Below are experts of layer 5 (counted from 0) of a mixture-of-experts language model. Rows are named router (the router's row for the expert), down (a neuron's output weights, with its number) and show model dimensions 0-95. Each number is 500 + 40 x the weight over its row's rms, rounded and kept within 0 to 999. Numbers have three digits each.
After each expert's rows: "comes before" lists some tokens at least twice as common just after its tokens as in all text. This comes from a sample of Wikipedia text that the model never trained on. Tokens count by the router's weight.

# expert 53
router:475506531488529547506500569510522482519559569559505481461535458442489450513493534537456448491526486482526548579494487480482483519511463492529446483420605417459467582481518444469436488440480434459454492478477513469483531475494473555460548546532481493536473547533531512481548604491559484534
down3:418511453522492528510472564526458480431410561479518536468436485456466550461483491512569516514470414479457533496471486567545501559524444520527494516463466451517513533442511537483572494541494450490534500558519568461560524488454504505490547455476525492554446481530584527436471495459564484519
down4:473451538543485575490491475554472464450425517501541594465468444453534525437434510541507486498549574505513504524536555522509544481608569467511523574512520478485486498491520471550535469495430494482537466483508502514531473572530496484502483459439527457501584474485539462511437440527447444488
down5:461511558496495597550573481518473515469503380494447434461510521502541530521510504560467495489444459471441604433435478541488465501507505456478572445505494494481565508491475559419492470551553550523449500549509483513522523503494458460470451442518521529526520478491516473520457503537559522521
down6:542519497511517576525444548520538495465495473478531417530541490575481565550493538520484547515572439549485431505547498512470478506437533444447411539494467556501507472459484479546498488488529551442532480478454493585482475527499414497535565495526486438489480515547492531521397470526489452496
down7:543475456489530470454490459483574571471498561548473447490519520542499481489462432500504512461567489536465500493506474547534497548558490459537479553465485431547520517523502498465544528482570474487554530487412551459467498490525550548434459492445532450460539504488516461584511515387542568471
down8:478542535421528457471529544465530557453537593441532480516545475472500543456562442525519480524479484476497485532513483525552497417496472560470512512478512478457478502583518529507463503480495526496499448566506463554557502451452538452513408527466387576541499538538490474456495493486485428524
down9:484476530501497502407533449490554472423476524518540528484593507495535504477471489499497514475555498534502489522472474479471537453470496449470566515482470453489505540484542472493507538494539470493507444466519521494497523497537554498431435518435380547530491498414627477494485526544565594483
comes before: " in", "ing", " of", " with", "ers", "ed"

# expert 84
router:514541526535506499470472535533513453509527489507487487434504472489531464551502526562514493438542494551531545553536500446542446502423515539475512465491508432555410533472534520456570449483444507530527438513487548413506483482413460512503538496531495526611466407498505500467462488512521554570
down0:522527521579475534507585505517440516499503491453529524489526520456513562466535509520505532472437515473545565518568479539460498435445446578484410451415526427558493463537479487507571496522498524422486475529467520498487485432478488502500537446511482443482595535505474510479546543515509473433
down1:507574526457554574542523527486479535492452463537551431506535505462520466448595440496507535429555510467434510461418480478483485523428451543519524587478578468487516507488518515540536475564492426531476519488519499503557455534542505514508514496455533426491519504444498510451507482427522550529
down2:436487522490495553540556494494514506499467459535461497577601481442458467457525449529524564538455504577543499472496572544520455519441528491452466541540523553497469474550467479482490470451516482440494491427498480575486473482463508552501512447528459555532490415463544452438482467523535567536
down3:480489529482565517460537478532580489448461503526509425505522498515534512542495520458489430524507445465507500511515517536559497439540480517511464473523480459489491514509602541491426516488533364429523514456550595500464455492526508438548490482518494424490504466554504527483507593519513459441
down4:459526470473461444491461498526554494564562516488517560492525413616555496528493507568474518555509502542450494549561549423492522502571466513461561495474487553532521496515520462536547500463451461534464477519516508586469478521465506523490498462477483390514459503464524499480541472426434501477
down5:492588593448502489500464521537553428564542493524442489510508468521542405544509500515500431523542504510524407474511481437515517481540426571468541498512551521496473486571458493529412484518548489533468560512525467475490487444507464501516466481539518413498436463491458532468488534484525510557
down6:513476575469500505431503517482464543535453568498462494511468420515508498510480535469506529471473531520509528475581509461459475492576562426475487532524458531467461504475471445525457548511503426542533511566553505490490536523569602486565522493444457558476463528439568459524468443484445451523
comes before: " to", " by", "ed", " in", " with", " for"

# expert 43
router:522503442542468536467485488446481481540526549435398455452522428564521529570570511513442545521490533563474538479496494523556435428514553513431574487500446452546474465544472537527453496486512524467506438535584466559453503488519465442501496518495435486481481525547522502532503511520458474478
down0:500531506444455501546445482506476551474496511530461454520515555413494548522456450366513503456485469472586520531506536445518549515455503452510480475457513523509453485548456468522543570523413495543502465492460530469505501517549510501487517512533536516496517532534542505558451423513518551617
down1:484504539531447517528519541531530515509558468453517488455491471529482495544494497414426500438478519588478518498483441467553468581478465463530480387502615509506512496431528504531527477456582549538501490498488495502512525467537491496529415445533531530492545463547543495497457515429533543459
down2:498472457524504481521513512570508505550477509533544515499549580476456510471500400573566485474419546511536519541497494467459576479469482486528487492425481578452478453495423503505522496485597541510421536457473498545465512468532515460542511452486533559404536454531473497461525506446508499524
down3:443467475476515443485507584484507499470518513506509399507498558512472506460503488498554498512404538462515581531523486546509529537545484500524424469477509462518554504502520450441563489534465518488490562479544505557489501498437515547459508452531455381539589528419541472552454493481488477475
down4:548525521529387585515504533458515516469464509411469537519512531474501545530457541530439537452502516471458470446587479440475469496484502513498513450512501495520536462551454503530506404531433537514518533573561466494532513480599504514496495491461530445544528455527474423524504532446461466493
down5:487523514466436508549551544497486510577475498462500553467483537536474476419551559535526548532515464555485486492470449491513558481505525526478463405486582440423498468474473447480504562413455529557531481469506481554521515446468522473480495567497541560500526495478555454501545536451427460536
down6:492538466501442452502450486500516532612532456492470542523512459540511461458551516474458530548441481492431495489566548520495605539569532539493410495507499462495500538520545507482496456526517540470488459487519517444477479511497420439511455564524446559466546530570472509418509528438486511488
comes before: ",", " (", "\n", "z", "'s", "en"

# expert 87
router:451562539601523550536559558567550496504540509491473534460489500426514504513471475528467492457505489494494545543590450501490421523435506518528537472443553475555452567482529490444511515525421458513442479466452524513470521473492472527483459508514556491524449404491511515436568483532466496534
down0:539569508429479474491554514510488478554526455511479546429529538513487489495519516457578540528497479517509495488524440528491504519562445473489412504493504399506490499452590463514498494555528439520547524578470518523562497496406494460577529453477446456464519531527503430494467542456542506439
down1:519483449519455546515534501549487517500484569492479524524539450406532486518490458475416484434596470429492431487503509465513496491558512508480528557566498561499555491555483450503492471492464531486496573483516446511569509548566520526513487486527549440470518584483503507484509496453448387476
down2:516478415457478529517459467525558503555544489493523465501542444427500386506525485460501545491521571454477486577540544495530518557394551521456495479444473494534491485568507459483540525501440462563481493532475458461526526527487488535503524516479582519532482472545528475467485428478537467579
down3:527467557532497547470521512542481550557490535584497550456490487574465528464564535555444504515431517495488529548443417448484505497460538564504468480507532449522474551500527470526541511511544459519498458575442499520522452435545461502546434432508527400471478545449513473455542491478491538480
down4:458480477471575536475446487508410486460485513490595537542519513404530517476488484466450517478585566524523498540495589551452501479506555492439529512487543490505449476494513545490456485465503485534510483480539508547456523527544440486404493528483468542501545446472467532418443531563517509449
down5:467446516519541511471398506558459511479499540511467519511526525456473558496510488516490512513518465549486520492526538470522458482422521476440526473454510492481532501605459521454567503444430461487456512513506457513540412489479492569491496468502585598470619504495521518482546543445542536501
down6:469517522533448494503533517495607551519506450501417503538528534586522555514526477481484463562435474483535530464463443451587482498550504520506554532506572471533548454483548464424537498515452467457505521474509464503500476533439528564492447487519515440541411442481443455517478521500531500545
comes before: " by", " in", " to", " on", " from", " as"

# expert 78
router:496554559469475484489512486521434491573470472498545504597523528537518422534544467455429537545494517446508495544591462455496542524484487464515548497515488425465516506545466556430561507435512549476477481533482476482455455504510473462483414526481552518479548570455452472442459504545500544534
down0:467492508487495426520470500476518475407476437519533415517544502432483575464461512453522528494495506493457546523419474495551480601516520498488520471493482500483542486426542521511454502425513579479501465533484545509504478452488526555463503519548530587516456568476496521551456538585516512573
down1:510478574442521412512548475517493497566477488518486498586517532426528442474514526455522449489548497395562443581511434487413526512491524494588564449511451410465474572465475506529500506509491439537481517508480479493488463495517521502453484494507526527533526541447548512509484511473550506526
down2:489413470479586502504535588462593489559512516502504526494395466554493505448411579537516543486495493552619495479507504457445463403520524479529505500459475476462481457489521502498504507465462501520536505569542494474500537521535506440521516517496413433514476502486510534514501504486477516518
down3:515502576457466481564504530460462534518512493488537538511534513589463463561526542512411523467514437531528525514443500529490487412488501522576458472468464465443489515413465512487462567558591454414492521474445483529535497441464483531458505525513460528496511574548515509498473551484462522538
down4:514480449513524432560479465540540494449477480520506606487563489444497510462494434503545516500572520516454455526502500563493455451457467513464568477496492537493667459490465501554564496509501501451508534508498506527456515537503516453537470474527496583485459461505429548485494488484479525435
down5:516509408475463522483521478524523470598421559582501484499495491421510532461481580519418560501478460460540597510484519476467525473523521534517568490524452459540512472489481515469488491518469473545489525482486529553489457506455453523566569432549460416559462545529471482511504491475480467505
down6:471454449521567545528529504419532498547500537434552501595530441511529473556483460527589511532467489511535456495488519414504552502469502543489473540459421524504503431432488469479431507480508494507540514554549482527491448544495467563560511475508485490524480536484556477511426476461480528410
comes before: ",", " York", " States", " University", "'s", " State"

# expert 22
router:499437440518545441422485501485536468563443509558501528539513486565516512551566502519484572518478583562523552488489475543529488474490469428525546431497509464476425495531502522536495512463452545470454528488545516539457560470512439537515507509473476461460568496445551454473530428486455440545
down0:482441511526512430486518404513526499637501530431469444556530426479506446542501511518483543503425515514518502546519500561467515568432457489548461511472540491526560527489485467475521497550466581483438480491502453494517569432535446505516500476489440459497493498538464558505501461550522522506
down1:481517430531515516475494489478466473518538536467448549480518465524577511569471474552544446498479451444483591470469432449521535523523527512496470520512470536474549515515501509452446536478483444558516485521544578502549449541561514557566434429481486467581487559450443529464480444500446521518
down2:478572495455562510550486591479484473542473428463505546473528514579527496493454514458516521502520424548461492526421494619496446457556500508527467408542479509527533499506549536466537495441540448528539515486474468509544492441542514464543508560527459420454522528474471466519506537495474494466
down3:480498454528485545465573551510536575544491523465498541543513479531462423428481486521542442511578512462584434514464502529489467552492534540535472469536514400486455521492483417492507512499559475534448499462523512465492532517548473393539492478562482465469496591489436490501505474477534527497
down4:508461468558477433496508460418443534507499485561485475557513465494515513554552467524470589514536485529515499438448530541484443502532473466488500545503489470430476517575547504503429485476552488505495454535475515475477471542549465585498480483458571454510567569502521617503498522475467538435
down5:487439517434529509552497537538485542542465489476505498530498591504465556488520468592471494515444482498479516551472458518500581454483523506524444520511497570435591531470499460493475435471521525445449425481455468502467623531482487458457508456517532520559579466541524502466491517500507453525
down6:547520491516537589482533447509483511487452513476581488495495548503512521536547442447494548481565510458518385468529479468497472542559539523433452461477516499504471471461524506474493461504461564498543493512407437527527519531536474467568524497493550374469497480561507493425539538522508506469
comes before: ",", " (", "'s", "i", "\n", "k"

# expert 99
router:485505510468446499521527515514531463547535549526523485538512549480515529473493495465462529465488526482501559573513468539487500424471482537538489447438533426501500516511502517489477475486394478577460496392521508560451562506554459546487429540530522494513502444428497452457576468487497474613
down5:527539484526565490502495523558465511524478506475521571492512470512441509510528491517438523453507547447551440508488437516526465534546521514478503565459480581533528478477472426516507470435476532493443546552584462459504443526439536425501445506530513452552403519611501515446491468500543498507
down6:451487500502524485490589458524475522553474471502562500494496527391471528496463539507470515541509426517529527448515452446510535485516492563456561540563506480491459525538501453476454456449526543547554495516503470413425490538540534528524416540537502606526470545455506528526512439507469513450
down7:551514485453531510531455440524518518433449503470585528490523435498514504518512477478517522486455519493484495465479509538554483513570472446510476496522502410490580536490487479460509456533455629534571454500576518478510566544507442507461497415539551533410508473469488452532455484542490510469
down8:574569473455497541517416474517444511528536420500550571504498532540494519550518525556531445439463457448463419502471492511477517479520502527486487563481464478489440577510458567490500529488517457537503528504408537436504518491423482500448480564448471536482503485494484516499513481583514534578
down9:569513527470474477477572453510542486542568526502570542484561515530498568515600555566434462462453507435479475485485579521478516498523456460461482528464548502503529530469442490474534492510483490490552506472515511498488484506531515490480446498447554533489499488550490582409448488426413447527
down10:457510507529553471408485448512465462528492499544488523528510579565525495436494472521448568582459485509531496519430532507520488501545486481536452414525533395460550453556494562555479515451472516538500530423443546511519540546540497525503525541521469473481548463504461487554428484486513539470
down11:473563526483455532478571447498528495445508479483568431506471566426532559451460474510517508479506492489499486525543563466520473471443447536494549544497492525511438589516392456562464505532491525542497480537466435493485484502532530536477472532631446549510468484475490480471528534551482487523
comes before: " of", " |", " (", ",", ":", " |\n"

# expert 113
router:512484428412486463459504505448469485544574512482536500521532537554552529558482472588556554483482528528533528486528556503498405409507522534489564498562470425498544506574457449471515463471466494501517442500511485531535471428476491453548475498453502488536478447576516551457506548516504491509
down0:461479486481477479540475455459539519544486539488450548509463448454486494481562468496494483480591493492574473424574447466500579478581526570548486564412478467473442533494472551561446492454509532529517474538452457513536520523505513481552501523528504462482542477562437496508543477518416498540
down1:481503491527470543530518476603569532477581515487545452540522556496483533534520458456504488488494547502440461515531518529521527540434491451476505484429527417402516454528470502506592511454473505475520497464514427528458542483470429441505532551543457475428553508558483484470554515519525452496
down2:490492476503566531488491505519569504481523440431456452521543484509576469520515473477522443484486475526522536471433521481414500479453417459511478491495549529503517481486507517482574529501424460467564570513514510521526529547522545542487489499508528466586485486460565544579445465379560495478
down3:514455439535450540413485486505502550481468498458444498545497524499547538577526443482521522580448570422536503491500572509509499582457574497531514515527429520524509534514479471451518464443459514486505541506488514457456490526457473484542481450526606465582456462475478463499487497511582512503
down4:494443541440508532488523507578500550485506497516453540405461477508444563514503469516538543468500555537553456550536539550465471486498486524471569554450520491518537471515495504444468469530500479517467606438455558559484404437480480453434511521500531437469536540520525423520526520465495484495
down5:503553446514504486547510522484480519522523535501479463570493456566522507513520463507630518514502484470436482505440480513570553483504463475524473522487570513458568480386500448455520434549512461534433411453489523510491517461480531535467429535492476510559494472503447559546543458506529458490
down6:524550462559484528421522478509520515455457506535526462512445484484511442486487444462524411566512489565446508491474412495572497539553509455476500582507529500509541503433467505495493529408494535575486470471550489536497481518538528547506563513595501530434523523469502529521441456505486586504
comes before: ",", "\n", " (", "us", "idae", " and"